From a checkpoint of a small mixture-of-experts model trained on Wikipedia.
Size: 13 layers, width 320, vocabulary 17915.
Experts: 48 squared ReLU neurons an expert, 6 picks a token.
Training: a variant of Adam for the experts, 8567 steps.
Below are experts of layer 5 (counted from 0) of a mixture-of-experts language model. Rows are named router (the router's row for the expert), up (a neuron's input weights, with its number) and show model dimensions 128-191. Each number is 500 + 50 x the weight over its row's rms, rounded and kept within 0 to 999. Numbers have three digits each.
Before each expert's rows: a language model's description of what the expert responds to. This comes from a sample of Wikipedia text that the model never trained on.

# expert 4
It responds to: Abstract quantity nouns
router:506517532553571398603464532493563535497514437476522534406490549450481508544536541409444499484418521452446558574445484396452559508532477591523622416457422499500574487477519591514498427508574443
up0:519535515592496489569410497576498529545566422499455526422553409472445454418425521552499545497453489497514474422476454647532383553537403446577566430579498425531591486519449477591496539403491548
up1:543537506560607521494551485547469600554543502584460481497552484458424550455556530486483508440466474462517442453439455495520529563456481488564551506440564586599459496546475483505444500465526521
up2:536527555595483525506423466614490530494427514475558547509375475560578531408497454563443494526529457483494559453438469512517531538580462490567534541455487464401476519649517540471486546439554487
up3:528568471576493468495458502463575498428498602406425506494482445538493460437497515466555504472484488483445437456478508583485565496528539533456491538486470457394539373488613491541493479434486540
up4:411487532438434479506455472482479507509499543423528513484591413462518518503507489543497485599467477475494519501549533529520507620456337539490478450518546583524597400432520493468436554485532538
up5:537490461572487477488491530473445516586436515487505390535400504487488419409606420571493475539497506497563493479463457460442451480629405439520470496478547536480444488524410554429555443495350470
up6:461453540477532545485441530472581469482475525510462542485516520542508528463529514354482417594522516537577440537456516397443553474529511499565572483544456475525569496572522504482451449504433486
up7:549544428487506499489545511559609417556536513461378530461551466493568478579542490572499472466468460532484510511507602484527479503542560522483422482466469500479454490541540552518483521548480575
up8:462564484382512438479514475539412486521524495437490520500523514487643516355588469513500538502450527454527526530562482579504440483524389476509560428409499517483569459538426504570444539547489437
up9:473473508519463404561527526484510542517462437608500374486509525487450533470398514603497552439463509453497549495544463402529496518532508515465530506462474549456427542538487521441522428418569528

# expert 12
It responds to: Determiners after verbs
router:497504472572466476543491509487499527565499444587505571500501465536557569615463439557485416478532434470587558480470489542498464479537479454493494513407544556514482436563506414555519480565474567
up0:530552429554480455580455482511429458462494563577474490444574394455493520472500438455464553504499599504437526485541504458451482430478610467612569442496518469445553504609449499506463552420487514
up1:485517387518659486546509433584442560518599571592497501474535497480491531404664567501501625542484542478519536512463478526474578581534511546535476526434558460468530515477511522549468526496437439
up2:558524456515499510491447443504519460519422522499521533510439443579538509469472504574464429486599464524558499452507446498481506440506449404526558528434516507492492397612491562516476547551467446
up3:497544469536495551370382491421599499425462609476502487484509525576525472532445541502557483472526490447473412381492522486541550515468532430476455476529475516442493405471478477532540567485479478
up4:562548498468409494511468486514515492489532504534557470538521446474472467562525528518512514536474464461561547417604468538449489538476428471413560468472605575483610400446515458407522507467539533
up5:522543531519472472514548436482441454454547494452484499534448558490459527366506481544467558512531484456615502483484503608438564516578469538471468508472669456504474529435348475432505450548454585
up6:522536457523520573558499563497550552421469447580437508454475493488478511502541412482480486606490540571463541592581516474482539474508535517521574471498572484428558552564581474403465482519475547
up7:599442426539511431398500561502559472559552438463381531469489479458516518538463452533548432510425480575431559443512529535556485410538462504455470460495393489479455428497508530510437514529521533
up8:488517459435450538554475374512524468477449566434505541467556474522545539409491447519422540547508532490572472539503495443475445479498451456549502462420422564471514454557483502506440561577531433
up9:437419547479424479549494525378520482462484499537546359426610454463493489434415569544436540574486493519565499459514449333530442522529441457484550466505514515555458471592453545474529465442497631

# expert 52
It responds to: Roles, awards, sports entries
router:617505467491448485485532531389509476492449483564483450479491522483485530593528475566523527454465542591507544461442519542495526389489460491469472518383402471504438502476501546451650497476521459
up0:523483410561500479552466463499525415504479555571571527476578347544566490491469522512474526479500484526473467373549444451480422495459454394625491491541483516502487506568497549617483547423425554
up1:523432514491588521552533441551492542434537508637506435518484513495437498428624591505478529596473494519460496570407425512560650510454428479551539529435483495591452536467539482553580483518488534
up2:510538480507492535467504450535542479560478497495529485529450440510601483451524419581477523459567466466509522453450533459529549483556475439509565503407493535481480482675502557475480616531459443
up3:530528500517543498448466571459494494530490563418492594471512420533461485423518489500537491506482493496473548466537476512517523513492554473429510464501540416406539483470528486559566537504510508
up4:571552415447329487525501446402477508493429432500564543572538457504533561602579540537542488496491488535521517422552502567414555515463400575538468519454520542554581487436465464442480478432616501
up5:603469467554450382487539553458413496420478497457488480525420539496501467461508523547511612503483504483556504502508483526427567464558426552501520451468544410456457463449402516473523559439426600
up6:503499516531525558469502532470589454402447541557434454505519531468543540446483467453573452547549479506472524532493500463503572465519557512565559519540497511477577479606576554468488516490487524
up7:512486401481501440538492502537481446502499441516405557452469528526560499501557457543548443538509514565492593458479520549562524449537498449512479454385437461479534470453508549567508523486566512
up8:478517480438455465537407512479544462484477529532547581504502482499634499431533449486491559451498538490514517497611558595479537448459519494484529450443507529486474462563433502458419570558538503
up9:467432524502467488545543527483587526491454501536478447459549521448473488394475530551497558483499494472541547514486474537503430555519491525478526523489475569465486445550507477452508439417575574

# expert 45
It responds to: Space before stat numbers
router:516453459424504537471528502526525423467491612567487469475540512530559535483587626422417481420413518557425454551469532524535586539515505496371509460488506529402562497566503602455542488496445608
up0:541493485550530511576412470563491496504485487550429504483553430457489504462503462491469581472501527536428528519521486565477502514565454400467562468558500500462528512502416595541543537471540562
up1:521521495490573466521486529538483574496611546575453506499632490559463501531551609479493517476405506511480439524498384592454583496511561475548499574447486428568397452466556569506519466497471540
up2:482499467477482558469476515543478518491474488505550540463454392577523536357512492530420503461526512505435578437496517537565490478529471519519583568448450505403483518555525613447465515517438511
up3:472570510458529439416454508478581495409501567456495541497528507565445507466509520523456483496529418491499429446444547456543551458537574458446500432543516488423487472531521552538537579484509452
up4:497514488512424506527508460438473496518469480471538500543575439507560539517456547524452449496489387512436445403489449547516466535438413584489478455482499601494574463387551482457439505464423433
up5:578547447561441420474609492491438498555477531508464388616462472582483498444565467547525538527587488538498441475524528569459580521605480491490463500538557482507444569547388573445531493522426526
up6:462508545501582556493464564511537528400420419644379520526486444434521518457503513441527434528479526510546441517504494480552484480520509508523623456523517451532521516582575510433475439504450521
up7:555493408527490455503543555519526447494581454575377482494510481539499500549448531532484469498467470617496572488407454528517506451515530598459446422493533531501521514505502603595532435493524569
up8:473551499414430415491443438487411469546516598514528515463498560522532519460501540475448541465469637494509485530573507599432476545500520475497503468359491521476534399591481538500410443505507530
up9:458431572455413490499485476458489474503441550501545428474572507422393526519402552503469591542432467477525516570505445445533450502487469498472477555400463511497470397532529514504491463436537536

# expert 16
It responds to: Word-initial fragments, brackets
router:504593511520453508491540526415541427449443494494474481574508456490410495449468592441534498483624587532530453538502481507549552571524534492433488412439516414585479434479506451498456471527421515
up0:491435499592470605530386516487458502430457506568448444402525395529462491388468480460520559469507504539424490458454445531448427563489472469550551487519497450503502462485478559519476555395501559
up1:396502493492585415492529486603499558465623549554482484519553513454442510447684598472507524550481504517584504543509436502504545595494514483565606568479546452573465528450523507545471457480512584
up2:525475474506467469461492516509442462474502510416514528559430424510555540398461489516532478442555487586494536425434500534483494558574511435547538509452503441471499511606471577494490552489511385
up3:470466486422520469516527528489545440418452587461469498520528459492477467446430531493521500495501541444531526544509494462499520461503553502401494549540521488466580391545544414494442550490522481
up4:500540535475440452439502413413483514534511410500562591525577479483539538505525524492528590521554460504446436479571421587514466460428406500521512516535560644531515411448418433383467501492469512
up5:600503530551480517526576489533459513528464510488505508545452533517424479411499458568433562509550531468554513545444512508439584500581421508519505515521571454529453495482430522433491522469369469
up6:459547514485546528467453505520613502349441457549495553503461496504534540496496540445497462478417486476469532626560536512447503522504491452530597507482453453470488492535548401498501555490453507
up7:575491405533462392508587539557495427425544491527399569544527444528476519457479473531522485495429477541463606495456495557526552418542575508441427501466416482470448518448509527513462463448491488
up8:464565464432466440517476413524433466465481541591512557513468487459507457443492504436450524471498654487539519462565570596507496537568552465457528422401438522463512467568540517496460555453522522
up9:428388500450440431505497557401565483539497571480473429502551521462404559397478515514388490559435567526620557495524462395557439483450509502451533519439463548545463472517498527454502453462613551

# expert 14
It responds to: Competition event nouns
router:571456392465484469506487541456467472546493539557481460485509542523567547627500527520607539378462497516489571363453531540589446509488547400548460553433487506496499528542487552556599495547582508
up0:524529535574537483513405484486498490445459479588487523413566447536561512479482406506488558534501518535405449443548471517517471565512546405540506484503478424492526454492491565536518578433513516
up1:526596509491595495554588519546461556487538503549421478436486527523491532392649579429528579465439522392461486537506446578403480546422565470516615531434559456523485446472440483564509484493531530
up2:581518503491436528489417504556509496512489513435563499525390380584575523487559478565464451416548443491479546444430487548474489497507447396526566542454496497429462530575423578512432528531521446
up3:483584463543510420581503502484613551472491566411535541483535461569506524394535476480545485458572522441499473500543502495450528508506545454486518503466524603378465520473518566661487560469579516
up4:539450522477501418545531485459467549403415424519520453534574482513496489591513522557536506481524501515434437443559599464475471587479477571508496482508527598527560480453559470430478482456557529
up5:558492419611575431487611507478459497465451521523516492537418523487454451487512499542505543545530534493631507492457592488450492458584467456582497505488473406491430451539385554469566498516489550
up6:506487490504575551422471491494519499393412524514471435557502540550462535362484496472545492533485499506524509521511457472479566485422459473521548481479497481508582531543537539447497527518493520
up7:522570399541506430518493538539506396576535512530401548438530466488451488465554495565475430547462475551465508507463510540508488418560574477451463452466438479530489474547517560482502451498498509
up8:423476540419394492489546413504466482502506522464457489456498469581593534474510523484495514449509474543484576453512511512485462394518502384519469486444515586482480527578432495519520525467505508
up9:445374489412489431555460562526578485492464481474565467373573474457405492445449566541512529515468501514523541517484478491566333601501463501481500456418539540493470504471514545535513456441512577

# expert 40
It responds to: Dates and day numbers
router:499546562522571467489452535502551494511558470419518467508424539439468528533444499553463533461518450506550466470540531552547424578549537559448483569576444479519442517573438578470470507490444485
up0:516570469608519510586395547486481478504513473522475519377512417531520521518489515483503609489475531545393450545506440603504454551531535422598496474513488560536576498472451480485456513502556535
up1:539554497550552469572532489542530497500559414539565498421550499479505473450557561513563533593471515524494470560493505553488544541479504439646521508447565504603500494518589490643539507504486545
up2:525529556598451528514492493594505469492476561537495541623391421557537477409456466556473503447545475503450459450521391454469537480536476387542550524497460487354493530594568568519457535458453407
up3:519601498536462504396476520456532517451441522486536496464566511514514474514545444515487467531465492500500524469578540421526543505511569502408472480530494439430556477542542504540515523433524466
up4:469496490431363428468458488457510522528432554478557501578540449492552519530549542527556557538453507480583509412512468602443500549485426543485492496516531552537556452468500491505410487491506469
up5:580508494564537512473567438500452550523441481509502407614438547507432485415558508562471572514546533478540496469500498469461516463582466499455460491479619407544462524462381506512519511480441470
up6:529516531466526526583477448480546486377481497533453478446433487482477493544488545414541450513477491551478536602519536487503528498466487526543536494556484508465526451472533443490479465520469537
up7:580499408547508429535525510553481402553506475572450521527508438450479504501549541499540333475544503528482481487569509457511518378548514468447471468416445542478488493447515495582469429485546442
up8:565525483397431453557531440481458435452402616443530499528556550503554517399480477512445542536459550494554467539559513530458473494469540438527465454441452508478512440581512599476427551487524428
up9:459427516478452453491530541471534511438418522480516363419568495435453530502492599499507634498447497520556576506500488529559480577390545536437462482513497573478469450456439587474453465490515598

# expert 2
It responds to: Table numeric cells
router:459570501394430484508535432542512465614489495517493486464538477481572528446470591464402448402460410443479549579453552456539492505546433495490573448502473545415440538508515543445543551477440415
up0:477485470630551504587433481515423508487523461522467517433452436536542527458470535471452601494519540521559538472423452472516408531510492466574581400538445511475566541488470539534456549434464481
up1:525496456499597427497533544598535526496547472610418552459595511468515568425614533485523439503496514470521471534515499514491531520412477513602511506515540527577391503470527513539450498499541486
up2:459511549483444502498375518547527475496413530526469517527400399562586521458485446506454436452589439561496517461463453523460517584567445367494553552495455495379486494625512602474463537526449442
up3:528643492493422495460505420484475530441411565514464506439575477454455505455427526466537459499454433522507518495635493551477484487449654413445504531534560544440534419427494486516563595493545538
up4:475536448423461526483462395492491452522486523540536524490575480499544544527514555512470569553437453466454605443550578544458471467467461520503483506433496575483613391482544532452490451472468495
up5:538556423589473515475604492466492474542407557436513478535454543481479454453561490579482566564576510517506516508513495475496533491550440477483412473423594481453438478565440481429516534462434511
up6:553491497483564591573487561500534528506428485636450498508560468484479493488493552432525465457492555496485506613483498491506511485515494444526554446515549442562509516576566462449517498499508540
up7:558462429514516443453541544551521408538541436612389449534501461474552468522568446541507500455405483594498649477484533554505480473518563447367534470449459500504492540435466573542473518490548478
up8:497556557460457522507510499506479519438571576409511546445442485627541489409496478464487490437464555528571432478517544565444468509455467492508568389460484560521451441617490540498456533507470473
up9:459448592415459459475493541464516491515479511466542409459643503436447516451478535543498528497491463488530574537556588464573471563449461521470512536476488582530472484570490595443471474359563537